config.yaml
hidden_size: 128
d_expert: 112
hidden_act: "xielu"
vocab_size: 8192
train_tokens: 416800000
Below are experts of layer 9 (counted from 0) of a mixture-of-experts language model. Rows are named router (the router's row for the expert), down (a neuron's output weights, with its number) and show model dimensions 0-127. Each number is 128 + 24 x the weight over its row's rms, rounded and kept within 0 to 255. Numbers have three digits each.
Before each expert's rows: a language model's description of what the expert responds to. This comes from a sample of Wikipedia text that the model never trained on.

# expert 10
It responds to: Digits inside years and dates, especially the 9 and 0 after a leading 1 or 2, as in 1990, 2015, 1956.
router:108131150096107159125104149127105139133145145100136155146162112165127155136142130178131137124177130104159106105102134147144135160140081100127172129125130140120148160184130116108098124097129165125101070102172158094109116116163093120136085112123119144096105148136103129146130137120096105089148156088159107123151132111096110108191166127105158105130137122125154142134142124136104120159099
down0:142151165136119144151162125144162100150094122142128122138094077142109159135095156122126118140146134119134125145131138108112153144135090141131150103137164118086139067139099092116126159110099123099123171122140098147156088148083159118108095142162153109110156157129168152136126130129127114103168105072105154124098154104119121100124131108076119064120141133134134122174135111089144143144139
down1:172141112118135070112132105122162135080135107172175163123132151164141125089122099093096097148135156148131149163148130113095149132130117114109123169114146126113147127146102156139122145134141105129129079102110144137149170139124069119146130107138114161129122162143060098099113113115152091129143135129105141129170115099161169121115153112125134150097146128144144122118145163070099117126132
down2:153114078166103149066155113129094136133145108137141145111112144141168143111144125111137146108109108127147126120160172119104149106140133133108115130138079123109081125108121186158103117160114155114143097121110141116136136159128155129107108156131089099109133136123096134113110088094159111117139135114135129130188174115093180117114140117126147111099080069137183134137122119119106147149128
down3:136101122162103161135086114128115165143139142109149152117136131122156131125107122134135081128085102127148156137124101114123145177137077137114179135153147135131152201157109116163127152113147108116141170128096158140139162134153117080121109144104116122146122118137084163094130100130120109155089172111130109152127148092165132155157146123119162139114103171145112181137101139125109099153120
down4:125160115137139110129136162114132112181120120110131100107139067148080135145143091127141140136189116146129151126121129131116172149150108134117117120165153102124110097170106144117130142126162168140165086079122107124109134112141095144132090100096134132156177141138143148177096114167119123122128078134195138145121128109154145149122144122107097125128113148165132132115168075134133138120117
down5:170151157139110128111140120181132179189104123125125142153084112116111152104142081078101104141125137110111125150127156110140080123163097111135146167119140135098120125149092098116156152099146183145125186159119111134147114121132139129163099085135140122153153122091148132112154103119143128140145127088116143119142158132129089112163122113125142116129158122136113120122152130143181132147075
down6:150086108107161099111110168123123159173138142150091092115117129085146075142140103086108137160141095141117150120125148156128136143174109128090120135139066131128113107121110151104197103145188118118170130116105136098094150110130074131140145158135143108115143122104121122150155120126109135108130101150172143113090155131132127108137099133133112139155152134149108122145129105143156107114090
down7:136134161160092098109128121109110133133106122161116105109104092205106169128115155128133133140130136094143092179097116119105107157103128116146184145167108136114072162150129140135118131088111142119125183151144128120121128158116133143135110162099099072157127099104132145123086148145146146106104120112133111170114141123103149131125121160136156091134127140168150179127124092111134128118132
down8:128144124124114142149167150149131137146170169109185134137126165130123109158126167092122105141096110161112140131137095085095125135142125112127108173143115126155142078102167098094110155147180104075116162159067133156161115144126137174151144117165105164119135146115145123117167122158157151119072125139123133090121124118127118144131151135137111141152134126155130144105136114162101116125155
down9:138147144132082148061141152107122124124138134158113129145147156144164133140159063155114111107140104112159129108097171126149125159163169145164126112127093162156118138145142158131125100136148195162130135126123098176104066130140107136127163124116167137116114138139134107160080116125135136130157134100151111128147128120127155150163162139098133140153134121129130105108143088142130163115170
down10:104084100140114151095131126131096108120128175139135097117146116137131104150084137109155148125178127174160104129124146147106129103140096129124097102119113120152107102152115117159121140121105123174142074081162122124104125117146134138146063090093128149128154120163133121164115119102097129118158127163151149141140083094137107109145131119089167120090110153120146130136127135085094116158172
down11:112146132122101153127093136142133142159136103111113106136165142139130112164113147125094149181121141066145126153100127143143111127184115120132123164129159079110141134148150123114107124117143151168117170156140078132121156133128101126141088164113131120106132096155087101119102151138134157077124106142110147164121185158133071119144107167148130148166139164115141143128124147162144163140111
down12:166096157163193141100119110125107155171130126119153148098104098125144125131115144148084136145115137097107110169119132160106146155111185113147119108116114164134117124181130133118119117124135119121139099099156130120113087153085124155166162122124190139130164169135101119129104106136118112105151118139102127115157126128129145123089191083132107082096145102153132135129139101121133129121157
down13:100092108142127119120158116117108113139087157119148172118107147117111120142107119088118168142140149110112149135139127133146128133097089112127138112167129121123180118127138110160137180117137086149109105110109137150109137112142087137168104146092126130146168086120136156114187124141156141135111145116097089109141099092196077142099151119095128132078144180136132128129110144162148127106114
down14:109123118129124136102109145136107128119071118130152186130121094121109114129126114144131139096090071141102145123144128166098130086148104119110113120138141184117123095121102182181139136174116111082181136114142121132145161116077114138088138157165140107127116152110098126108127134134140171142126110148108128127066124122120155121111156144145142133125164172135131090113146164132115159113139
down15:107161147130095110147155120137120140147188136100139126157167123121144165143151145131123137143158065167102122160122113139110153097133126137123183148122140125150091117156118165094161111119090160106119144148116139141140136163097109156121127132144129117091123122115162151150095150132087155106126111138188088138158150149141143087153098124120116114164151135135165081125131113107133155079107
down16:159114123189100142089083112146135165153094124166150147089151115157113164170149120111123140128119135117132117138133127145143145116117085142142129137153121117115123126122132137102166164088157181119146099138124135124094110124146130122144080149097118110128088102096101129172141110140125083099134088151159130124179134147134163091163133103110142114117104136148147117151155119166104122176089
down17:127139106122138137153125187111143125139103127175138158141109126123131148181134145166160103102121126096124163115143114134109135165122079134170137103175172163112164136112107113137121133138125081104153152097145100148115095099124112119113135158172138140093102125139079163129101127145139128167133155115106142131140100084116111121136123115161134163149160172142102127117126116124101117168187
down18:133095124138091135131104159155107073138128190068127143140153099151153111131134132140124139103129130159124130112106159159143112085128093136117119154108085144169124147133120148117099151107154169136147124153178141136113114091129142102118084166109108118158120104104124131095116138145143171095149124139155172106118133146064116110137138154098155095175125123134165113140159140136109135116116
down19:079107165092154111140145135090085109167164156112117112159145127126137130151130121125159145086151135101089134143155106115135101148130074115119165136169180095114111128098166151110135154134125125117125104153090114137118146120146111136139105167146103134131119107129096153130155132145112153134130129136155150119137102106156113074082131159173177112100186116122095147138124141135144129124166
down20:127128127127129137139113103133099135169113110153104080098144143130128127134133130136161155137138151093100098170151129112170138146133104157117171150169111127105086141140161140144154097137113064149139150148137162153175154098117159140114127135111108103112117099155106176096132163104088136164123140150191149131081116147168107149122092142105123135146126148098120177152109120114144117131135
down21:132106119148130106141073124129117085146127163103131162148088144120123079134088154168148135105099108144135119097127136134105115079109137149133127120119138149122129119153083084140070132116126148120112095117151165110142111127138117132161123092173148141128126120136124063128127115172119184144078157099133153114131115153158136091160117129126130104127141135172134091148173114147088131102144
down22:128088101144102151115127113136128162147134132124125142150114119146072161113109145132118155178133079113127104122192101115158132159150093095105106166156102087089111111098133124077157142097121175132106129178090154153105160147139113165140132143121098085148117113127124137130143138158103116129133100140133073109140115144133140110127132135099113089138139148108159128114123157120174134123097
down23:120131147117132122151152122098141121140117145127147127158115156130094160143110189120124122146112105116113114113100100160097130139150117093094130166107121174140150095134146172109112137110133077142138093127070137144180105156081099165094102168147093127146135112158166122111115118139154109106135138134134113109150111077087093143100167142124126171136185125132133104107138150133109143123129
down24:147127130129109157110139156122142131169165171115108148149168100088156094108085087158123126095082107125133173104104111107134131146109136134144153134124180107131126179163168144131129123119123105137119143117133103156090125084164112085115086154125150145132174110136120141138123095146170122145144171154162115093130151121135127131115123172186145168128125140153106115136122123100121109123121
down25:128134133140091151150151150205195121117173129121110126174128157160120141131124090110117167109112101135126148114113135106113144163120113101114141141139129102124114134138138094122147140096142106139099184130117144124126160101153134160112065129140151129147136134118139139100139164111098144139105139129145191139106122143134181117101132180120117134129156139154131136117108192133086099127128
down26:089098140116100182118130126101110107116169165079153144141126122141138113113128124153116139109136123126116173105105102111127128142146123106137098118081143117168126139122134121141123177108128147146123141121151106163088144065130087112128120122148147141145128138154151129143171133146130149149102134114097139130115115051138104193095135164183110156109151143085149088108125145133103134132110
down27:126162157148128115169160133102157145152131159145108124100147123113102154128116114157168091146129089131093131115151124136123143122120159135132154113139131119106140074108120116131105075135169169098163157090087140143128135117132092112113131081138167127091145181179151117166099123126116162146137131124137099156138133106137107130131117112134118152162147063135144127099085132149178145122141
down28:164088144145081143087105119159150099126100135106126133170161112147137098143106149147118183085130125127132145092130085157145143116125073146115127141102142165141116136140125158131121172121127140165119109132171103144082119086115138093117089160128127118130127116122118099099140157149126179096159144129141151098145140126103115106132126165113150109126094170098164124120164119136084150156134
down29:168067118155106151071067144129154084107092091078171159129157080129136133125086132137114157130097147084127131143072163121114114124108137136136102095126133128144125146121109111134104128088148150132118089106171113136132092125133141110126106135147141141126144113114119126142122140134139139111154123100109147150156114111101175118140128122134168107113163097141147153146166118155118157101156
down30:130153151140127144082104142119153151176148114129132128113130100129106143167135077143100144133127096164150155118128148121162146190142147105137132102134139140150112135161147145163117125159171162151144189094085122152114099112154122136145125113111173142129160139176089162131115120127126089126192140146157114109114138123175122160126157136123144126130118162097110148137125110129095126151168
down31:113141174081157155147137150098117103144120146106155149100127149128124128169152144136157115137151075145133112119151122138087174140140142114125082143196144117116130091162159117113133127117141128120143085090148130154127148116120111160102114153155141112102106143101123077159111135148141123151120113140177150110111155135111171123130194106112119114163155138171118126107171130094118108120134
down32:075141125170171103157085185135104133158155173089119105127099119131122123150127108149138180134115109123153117152110152110170116150124122106105137139146074131119132127105155128101190061170126097103113132131122108126137103095120139128131155184149123120106072123131157157149144131138149125112146140137128159127146091126115137125125158130124132118080146146111112142145107137146143122136168
down33:112109127163123098136136122075119159112135170116129155148123152139125133152135119141091113125057097155132100149083124141152152114113156112131132154135144105171133103128132114115123140110168112073148109116126133141114127182148143156183138085127123163112141138094136124185140133100128111101104131096143119109156110132161168107114114113123141113159101067125160141131118149172153152162136
down34:143108173132130162100130118141107152123148085103105097141128123104153124118163104110137148146127105132162076146147122094117123151160178144134154147139125155139099080167134130104102112132082132144087157110169126148141121139123151106117102131135164094150138155128144118108132138142158141163124115126151182107128178163095128105123111157178156105170160090137134107124169123087147129126143

# expert 42
It responds to: Syllables of South Asian, East Asian and Central Asian names, often after K or initials, such as Kajal, Jin, Yogyakarta, Abubakar.
router:163109139101107109117137098141152151103091150173110113146122141153173133133129139155121129109109166140123118115114128097141133094140152086140161170119131123165161150124176131153129112148101120159177104111100125130113169119099106078124148085170111126100090146156093149151115131114092147138157106096143132134102131136112122088135159118134133121159131093145164077144132097124146082162147
down3:111126137121140124134115120158140102128113125153156125138132153128155130133128117118138134102132135130131078145091119109087169110075138104106097106174170103087106140135121144136154112099130140131169140148120119126106094131117129158118124103122116151142173150154104118151063109084041120111174117130134139100138112171152113115160137113074123118159082152110104092132135113109150145119151
down4:136118132179137110134147171114110178113132127100138145115117140123114084164115103124117112104140122099133141094144150155129105144126132105135136117132155160111137125156095109111145129159146163130116150154130141111101118169129084128100073124123113163106195090137147112088143124158126156141111104124160043170103116188141113145114115130132133099137110102120116115101124109105172121109114
down5:134158083142133160142124169130099140179125108111163187129154156118148139081089127143099118118086110106102148148118098103065096121073103141123151130165173168177119130162140131112129124101097153135144126104142126118105117152152129127113122091148160123102137164117102119112113129120118121142130126172129124162096134157098145158120129114106128155108098171149141131154148152141116141110112
down6:093133122132146150155077144157118131135112108147081103128124132167087132125145086165093116101097118110142075139156110129160122146121109119124125092102107116137154099148111127116092136104115107101101127152124133153098086114139168136120134119132140141090181084106109187104103120117164117147157114109114147150157100145111111181091132150127131112109103120099072151115112145142122110124092
down7:115115182092141127133146110138141133124130156110093143137111080127136156140139138173132110139134160144117087114115050096145102123140132092136147125158123130133137156149123164117123101149117149123130107135115108168161115106104122149116157129160142124108121121139057108153117090103070126157160106112170148097155116173090126119118089111142150150143146141090120150114107102166102148151135
down8:190121151170112087143112115157130144142089091122156153106198125129113128123125080157137125114150129124113133127112131132107094109146114090149126126154103131131130168109138113147157083130080131157099132113151135113090170123119140095154166114141119153106177117134123100092082154150117080091150115156162128121131176126142129129142104144157110111089144119120138153096125105096140133123127
down9:086146107114129137097123120064101093128175117111131116151071138076110096111163123123148155109152134132118143110114130120078156133096092168138133111132178164105159121103135113119120117144139109129137156124098149128114139125142129111114101137117172106129139090111137142122117130079128112158153144090125115122154119156135138115154115109122130120120143104179083099134121151079128122142049
down10:169125121138139095123092100182116112143126180159083160158130118146124131170104128148118114142084126174124148089119158127133109121145130128126142130166144124106164122142114129126098131107084121118101133114181131171160150122097160141144159132131127160126159109157110115144149156132140105173124110118169162141092110132141113149123137167109104146163120106133103157132167127113135099067165
down11:166121129132177136112153150160168115086134137085114155133096150156161147134153096145169112188117133147150109157163107126154127137153128158149134117099120124126147133100111096131153145142105125167123147105153155109140105120107122142135111122089139086164142131124133103136147138150145128092168134124068119075173159100144130112161105147130094136139118146151126125151111117067094116150152
down12:121125101103118113086123131137137135106127127126134161071153167139123129143107134123183182119144121096125134156116164116165128165129096103109163187140116121156138086161147122102125129079093125160079177124132128132141158149140139101126109098135141117102114145133115165116178113160139108119175135125129111147112118102138152139114134115144132104102138121186123072140121106171137142108108
down13:109148164134174133149104166152150110158118143089107107120114122164110114110103122140150128093150127176121122121135114102139135127147096161123110123126163120126164129156121152125136172146129144124117129116141179121149106126151120175161134124091101126125166120120142099108160155156136080159141163168125098123183157099165132124101162124156099154133128108162098165079166110172128129106119
down14:142147110115119137147130124152150138140115127099105154129134132157103132131088153130135125143153141156101158125160143161110085139131104104148137134193129137146118153098150133142151133150127158169092094176120112134105148125085172110155092100140163108092153079116136131108137091123081108123142114070114115143123129115108122118167109099147121111175164134132120121174149107161121185106153
down15:092109138118094154122090113116123160124130123167122130113120121099141105091131127110150095112153090097115148150120110103082133103170119122170148133116110162150132116101139111127165128125138125083145067151134108092076153133196147114144140097167163135124148120132121107106102173143136132171108079140129111135086134132107142086139121161172136108139099109131134140141126164127148099120107
down16:126154155098146137145127119104150115133104125160151094137137126133093081099087117102120110115116123128070145147088187129100132146137128151103151179111119113114103133171138112153120163123136120115139131129144154140104140118118131131143100111156163116155107173146110076120117122137112095127099092133133152108118128082101108087117114163161150115164188148153186096138139095157132136134139
down17:159146158158164120166103134145160129140154152133134126149153104110145124167111149123107119154121164156158170141102115120151146128153116126164163120116122116135112116103121127112136125114107111102107128095128098152105096168107146080168128134142136125115118147129123082136105137098134125159145168108177115097161102146082099089177118116162139122109159105145101111188148138143146099088081
down18:146133108115101144091150117147111128140136115145151130155100086126105112126098115146130085119135133207149173132146090139184171132133124141107105129076159120136094125115125121137119137117160141127111103078165128147135127106128158108120092124094126109142156097125102098122136163123115155126164124122161112116143111128109114080157136186105134088103183095117147134113165149113117154112138
down19:109157112112122139130096125089136147115104138104141139125170125132165137126115131115099141100134118095089137174112151127134131148152167104128114117101183192138177114156104104089107122151150109177143159139131154097136080141110140124120147066136113105122134133175134120115140127111104121185171176102104103133096136131162144154124156090115131142134157113126121139107162141111132139122098
down20:189143172133101125108117155147151116114125129143124145148111150154140133116113090143165124137180095114177125161131131129106110138123177141103112171108121133145135190102155155118131142103148087139127129150139130078121138146167129084093125109100111105141131168122112113134137099168120136137170118150128154092123150133143134085103128095141134160159120128137137152110107162148111188168135
down21:108122110144119114128132110137140126086130109123140133114117167079137114136102146135089132052130106141117147111101146084133127138146123090152113108100173118097084135110091136155126099105131138124148126099089170133106089098132168161101155101103119133140142135157154119120131102088074149163150131105147149127142147109092174104122123106114094115171101138085127100109103112121108157114108
down22:123129126096110144123092102139129179132127108106109102125132098128119146111155076146148118127149134118181083098121136104095129114089106129121116130087125118117133122154102186075153045116126143150078137132156099122132115090141156102129116146177117119132147139149134121154102143141125114104122138143137120104112107165122111119067137173125099127144121126157151131133147127113117151134189
down23:179136131091160153143142151187124151131116109124120077132145129135106132114142120146102116111120137143184142145104157119134132149128172114173086091107135094117125146122097137121159149141129097128091111111122130101137149127114110126106120131108126101124112119155149111175149145157132132109128147117123129089101139086125119149114129144156127096135073109098139151116058128146165095188182
down24:156167122170121127148099121150108088128124140095092105117161140132108111129143122122104096147095112192093119100129111105139122138181107112177141132121078108117157126122118133124115108172112111147097124123116171088129124140127110122150144105168140135130116149098103116117164152107127095135114155146161094157133163099108137073116168134121117126127135131145119182093159128140097165173114
down25:114128134094109105097140104159100127122106095140149153119108152104170133143142109140083156145116114109095150109105154119128155127108116143167147123111094133125121111133099063117090129111116111104135152085136154063126154146073104137133144090147138124101085089115154132148155135131145126079107146175103122150149137124134122126169111107118141104108191118140147140143166108104116102100135
down26:165164157143163126160120152163129124138079150129137161123149117121160117170133137151086084169124114132147123090142116139117077132126115101175133136186154103140106147101096103159120122145102142156108133141144133133160163106142118162133148097138113131131136135105141094115095156121132178122146107136120131146106111137133119061146142129129112120118079127103142134105106075091087148101132
down27:098111150127115087096140101125132123119156095137145105093103134092112157104130095151157108089150105079117141087155113123149144131154138154156124099127137109092154126145125117168164139109119164128112119121146111068091065156121118159178156138154140113128123150121128101152146173124142165124086162137138180115125124138134117112143103093126174136140168144143140133141135147152116162106145
down28:098105128124122145111114136160157131138127127148079155111131084106171161134158111149160119120104105161095169118141109134108143135169154117127145134136139124141152110077099133105130125108146125136166146115181143147131147144164144113081103118152126139151164156165156148118132139160106144188102166118108115090136087129152141125118144173105104110117156062128103122167114139113147101117151
down29:141117132121102109123100152156132161140132123150142096092165070120138110125095074116084139152103143139150139129144092123139125130130099155109132106150159135164163133119140106159103154167157109127166126114145132094137164141150156130144165158158139177122095111114130172141090075120138148132081130117163111114115128136115115091133149111149126135149194124095128138106091106144161155131113
down30:118163151091105138114159151146123169142127125144118098104148117123189154129090105111101141130082088110152179096141098135194123156117144096130118138108142143146121081123147123074154104142124139134139174074145143107128133138167141142122131103193109133131157151139150135114115179154150155131116113145152146130150121131130135101133128112107134127123153150138110101177101139116094123135107
down31:130118127119114107098121136143121101084112104142131087095122113110127125105153140160111109081143100132154200124151134159114169134097157124146107156150144176119140166129151089158104144143180157159106140115159099053078105127105159121114085131140144125147122140120132103109155153127104134124160127124134137155122120140139123128172111112111131123144119160166123122134126069103133117096153
down32:115106110124123110122152119091142143136120142099089108166106103103105133088125112127124115099148122165154131108106148114152115138154175126122130098096152125174132072136144145124173084128093100105114138101136130142101111144086098166113082057090101151143142181132098108148109140104167106103140176130130153137124128133144139153179144142116133121149123094114146126105115115118129123165130
down33:157102100156166120160110166184131155139149123144104072135129151142118096111177108107155126145104110130142144140170159169156098115123131117176146100160100149098102081096115106095144111080082143114154147121129104129112140128099101113142101118090137095114132135124109165123132121141099114151118116120093105075127096136170128118139118127134104122153128122119139123126163145095085145130138
down34:176128083138123136058107114211096102141128114096126140172123095107142128160137120112096145121152129121089142102128141164123110103129099142144127102137133123141148151158134150140101126111143117118154102088173099145178119101157132172147127133144137153145149149125134145157129129117171136118091113177115160115171146153118138091129093145127146145135122135123091145097143120125110170119135
down35:170125146131109135144103115118123118126117127108121185095117132159066118178128101097163111152152154127124126128136116136128146132117100130137117175137128149102117109124113130196100119118124143135080091110143133146153106103148160141150108130127158143135174131117128126142144141187182121114079171166119097096142129093119097134150111145116128163185166128132120162133147128106146118153156
down36:132110135092121096091160156079162147143154140108125153143153169120149116146095147148100138102134093134125129141137127121080076145090126119123136156105181137134155147105119149151113113124137153148108078135070135135165138114120148140162137177120135165145122150156140093114126146123117165175159112123154113141110119120170169092159144154172113146141124149117137153089153139153151132135126
down37:135133128123126125110081111069128154110098135128173148141140151149109140133120158116099085123135100113111172131116114096115097126156150114100156110114123160105081145153147123122122096121102163157109143132083143127150164096106127180112148142129169152129145110150084098111113104160106172120136105141176154138111115125153121115152173148129131087161087107113154126110152140170129146104156

# expert 23
It responds to: Word-internal fragments of unusual proper names, especially Latin species binomials and foreign person or place names, e.g. Helio'th'ryx, 'St'. Helens.
router:153138145150132114132164120139121139089127106126104119181093169128121109094095143139166095134110112085143134111123121121148104089106126127127140119135088134133161123122141160119123145120149155101119181156122083149099168147141119113112158113120126119116151131145121123111090115173127153061154142163097146159107138157175092141132117108138121109160078148133138082095106100129154136182135
down3:090136131119106137151120136076144153105142102131157146111082135153121144122141147118091144132135137151089166126138153130153135172147163159127105156096143090126123154110118114109147133136136101086109091171138113119121118148132080121086092138150110062134101126123131079136120079117116141140095113138168124165091140098141115138123135129170123089122136125141123151135117183121147118102070
down4:116144139117141131140171092123138123145104142127103130107088115150137176162110080127135133115141174161136148120115102076134085063147123110105165095107147174136114117123112147147089129127142118117123121161128115100123117162143113097109092078124143138130116158158150098111122119123147146182093160129101116112129110131169144110123153091089104166139147108167090141148123132134162144098110
down5:149103121082122127152136118116140169150111128111104086186120132124115162115153130122169144089154162102107124121084150112129133111103153125128144123136143112139094127134122154119117137109108119130149142124079110119091140140086134094109145128113147111120137133114055146097163146163119150114135143105182125105133169113165098131154124137139151161127109087158151098196117118139174130164127
down6:094173105113156178146092147131138131138129113104118126132116109127119133127152126152113173144141120130138121123113140091142129161112183192118106141097128158102112104151094072128119100117123120166119102129111146096143088068137109142105096085099117113127153124096137120147182161139107128139129198140149108108107118114095108111123137082104144134127159121096136146128149114145103098129114
down7:150104092133099097113126121153164108116133122117142134164108110107150147144137152102126108114107096127147141157145170111139156150117108113109078116100142126091120141150134122160131107176166110098126129143103147159103114102106117147080164129131108150086072101103135085131128115114130166098104146099112163131130092114107095106138141084112105131120120106109172065103144171116139108096137
down8:090117107137135132120111150202159121130126138130113079123123139148157153151132106129122125120088102130118148137140105083103167123145056135120118104167117109069135125142102123124133165154089132109137095158130150141145143146165124110099127150097145125157120103135144086109129082127140146145086120098171145148092139097100094142117116113104080116120140156142143120161129152124136114174148
down9:170148125127122095152140128209106125087126146119132130150101129154131128111161131147172152123145116139154141107114144136098111101123109113148099118166136137148115118113128084129138155102140129161119140165131087141115139139160140087136123126117157097093171086091162131130136153133137124074096169135119102181104155164121168125124159139106130159128143091104096128115100131128074110143150
down10:172098181108086147116142130141147135115134154097121139093131149159129098079125145160120120098114125099135146151137154117133116167124118089151145126122141129099106160142123138157124139149148111104141133108205117130128134135085121156134127118143132115114163066151106161141132106129116163134117183103157126147128114160100147070128165130132104189109094157145126117161163121153123129122110
down11:129117144127075091112155129138140111082155120176140152146137120108147132093132164123120097114138114097132148106070138169153127185083152126136135070136140103113127160070090110083144112104120100140118128140104147155151130105179109114127112156189141146142097146113132139145116128148136142137125156102111121135157148109187147133142140140154107117144148124139122119123129110144162115171120
down12:128148078142128146122109088106136139147168159142122158142113107125148168130145164140120128103151163156138052146098113079138136140137128163110130068131110108098127151128107203119112139110124149112136146153164133128126127084135130153162093102129104101134132090136103103098102123120130116173127133145163125111155143117116112106123120124111127087136107173084118134128096092121120099104111
down13:149107149111128118118128141119123100166097127145151107186167132138130140140127138144118112122182113158108141130146128153107098157072119164120123084112120118071131147122110122134125122117137116122126116104173094118131086136077144112130133176129100124164148108079155134082109104109138133112145116145155090115088147109151152141164150175089126133139159066150146125123141127135119117134178
down14:085136111126113095127140156101115137142093147110175122090163115122123126125108102110080103136100159138130116122084113135115145127101127147125144156176161130130114119107117123130172123193123163098129129152083143114141113142114122150168076136129161103112108087092144076148079103106141097130124138164133144086136142166131107115115124128155106112120141145105155112086127162113135090149149
down15:094156153139108121112137140139127107174113149099120105113103137140130082143049121119112104106141152065141107131143107170120111156111112109138099151143166130131192134144102145129096134156124093101133113142130096178117173126127157122109120131154116144133128147100129108126122100116096135128139118164152171126149117093090141102111144165112112103104138085120131080129118081148144101140145
down16:139103115101107156137107133152111089135116114119109110128120142131149168130174143092113133137149135121169108071096131149156135146112104121106149123103122143076135153126145105085143121146114099133114088157139210122161098126119167139164084140153149167177121115114175165130112109091138138141120118136121131133148143175089166107148115110140143117129125091123102133164138161132158135114129
down17:101133153133115107143095155188148144164143096072152108160141117157136115106140130153161109100125086108170113149118085112115127142152128115119101120108145163125133140118151118112122123109123156145156125135181145094129127157144151161111120135104166112133168147117088109134111165088117158113139102167133132091139178160127129128158150069151125159152161145080108104116118143103125148121119
down18:089094136133119109106127092147138127167114150101121147099131139122095088125081086118164148078137130134103137157150139112148142128112073144062102137113128144106117136160095129108107102115126140102113061121090112154150140121166141118098103139137138103143106117134095109119105142145103108146139105120080164114117110112091132123148101179141133159081105120116092131107109094120144138139148
down19:152166147129152141168083139166168137141134111126099115119157144146098129135141151116124143112166155117143121142125154132121130112131091095144138159166140118140112129136117137109161105129160125135132150135170153182162078156134115114127101128127102149148137116137110180068113094106098131137174100133090090119174084082100112132129110120091127110120121084113117136159129122135137179102151
down20:109114137125102163099116165094142104131118132132109102146130111107141129123140092091099189135131103082138158099054151124122171114119156141130189150104127122145118136119150096121136131149182122163141100097119119118142073104161112150101135130107135156099135101137104098134184183118109129146132114106110104126143128137151114124135151160132154105106124110116157081114096139134140112125153
down21:161107151183162182124116167168148140138120157130166104126142145170123125129143099146142156189143119126118154139119189135118135129152113127131125098119088121121121087129135134159104071118126125151167114133124136140128113164125108118134120072148069083121098154135105167100116166139104157099143096157107127115121140157112089129106121139123103153127141118136103118127076134146125142133133
down22:116146137199140115124157156141082118178126089127151160132130144132132118139102103125091166112116132105142123170164179115127115097159098158103174144142120132104073127122167164119166161126100128139149155132093136137161122113134133119096101147106114145140125124102121126111175104134107137136119123126185151133150120121135106097066160116118105135134135083148146140172130142128117128111155
down23:130110142152174146097153125151111141164129131147090141124095103098147103135136118128125106085148182096116080087113112124157114140131113135119081134126127123158093114130125111130177175122181114139139125111156119080133118144129151140109142094189137159153154121129128152106142092174132132104142083117136184115140137118117138101107132112095160153101136096128112137166165113150115132150141
down24:114125133121115095139133117099128103158153151140099124099147114120142157085137083102135119117084130113146131115107132156152158087112143110118075111110169126131107103145135119085140097146092102097160083142115150112172076140150160123107079154146125105090133091103142106121111117109182156121144110135065132111112134138118111144163132149135126129122118112112116175130132080124131096161104
down25:162108097153146187139142167121090140118118102153122146098112144161133114179123158110164122169137096109117092147161139128129164107140110149138149151152105147122113120152142098134168160073131083157101166147102108100093136152124121120122144121160143143094147120139105081124105118127142110111173102129111123109099122132102146080176120084123124141113098176106126117139102109114125129126120
down26:105157167106126086149093089088152087146103092122126126097119088114134102128122126137155132138152118105115108115137113111065145116130132188102115085142150109136148151126138113156185109116093118089126136162135124125110167140125156124145143114141116121129083127120070108149124132099171091140115122137103143100127131123096143188152099119142147130108126105142168147098114163098143142143122
down27:143076129121110133128125155122114132120111136140082164141090096131161097143107108140103123149142097134105131109047147158132164146130107143121104170135087137120102121124101100130120138174161156090124096133154112101129157153137101139102140119134129157134121125150117100136089116132129126118111076125126147124121122153075123153103077130138146115110138192097164112113125100112141152174097
down28:134163143176132144116125112155125155146167117120116121131138128091112131105122140182129130149135116115117136104119131141135114097135158130116120126164154103115129105126140136174149130153116114100168081155143131172131093125156103127135106147128120105118143181097124166150076085147153161119107123160104148103150144145072116143090089128156092130106148163104160108106091085133129165105079
down29:161108130136116174123118114161139150109111135101158112149126103122127168169135157136078125142122097142134113083125132150120153140128102060148128132148153111143135156126110159143122146153123146137125115124180097187106123110127127130146185154132180142119102150180110176099132120128109130115092162131164149150102181142086113129145124165159125157112145144094117136166110129129141135122122
down30:136150098146098134111156118140154121113143129121130075154143134177144125146130148128129170122125132121126146151134122128140150115146181085125071080156110140155105161138124157140146151098132131131137166124097099116174143110119138143140104126113111102109139133128114153151148149115142146104108126139119099124024115141143099130146101086087117120138163130135116174186128126109138107162155
down31:156115143093118145130128110094115172147106136107129120097148107103122131166100156105147134119110143148092172123122115120166158154141125100105134105144105153144102129157141175119120086180122145146102121144122145098132186189154102154085138146131180082141128128147109110116134124157120099153122112170120143158081142168115101118121142143138117133134116145172145131109095144162132136099164
down32:122119122132131129108064142143122131168118100161148170127144104114135132095127151087178129111161112122149170104132109124125129144114112146133144147138146127170118157145122067108136158105126102109160131120168099110121144099137107185164115143139162123150106106089131102134138171115088148137142139125142086105150091107148126102137104137144166125151097134168135156147145172100129136069120
down33:124172110085167155156149135140166139113101132110159087112140172107119160146085115123177105150149180144147126142107115102102090144134064111138126084133122116169140151126085128127091144115102137111122118132112163134147130094155128128121085106131111126081140115130101117112163132150163129166114148127135120106142161122142123105103110182147116119130162092156122084157119120114112130127145
down34:146108106123153099142100148144163095118121156126127140104131098102100129166104106113158136156120107152099112153147150110122092124140130167130135115086140141108146059118084120109090149148150156125083109059135145121125116111131105151151117103161105150152092130137150116140130143139122131167113173117154137150115160095136114088103133116105151153128126118180134161122172153143169140174130
down35:160176123127117131173112128108118155118119101101135106129114158143101103112142154099127084142117085148164126105140191127102087120098114126142136112119096142134088112109156159128121122085105153160149124124121145167146094108119128144117124116094132143078097109091150109149082147164168122117163103115108155136096145123153121133174114135138108140130149130164110154135169087151116149172148
down36:143068142116111149105186139140129124144123129129117106116090077150162158163137150139129091130069130137154130128124107158155158138174115146090115135129130169094063136112160136149102117113137159103133115096124144122083119130123108134102102128144124069142139107133134124110130159168140176131115094124114152122119141143132145140130122117115114122164119147094189084130102148106149109132154
down37:153143125098112136140109125126128145134091133113142122117094155080111093114166151144154141097142140112135160121136118098100125090090085111131174133118118172092116116141122135144124075133100165125125135115098166099120100101140101133114126114073156131105135114160109124131153100165102110205179165083138109125117127096131152120145157120114103147130078082130122137144142113127116111104123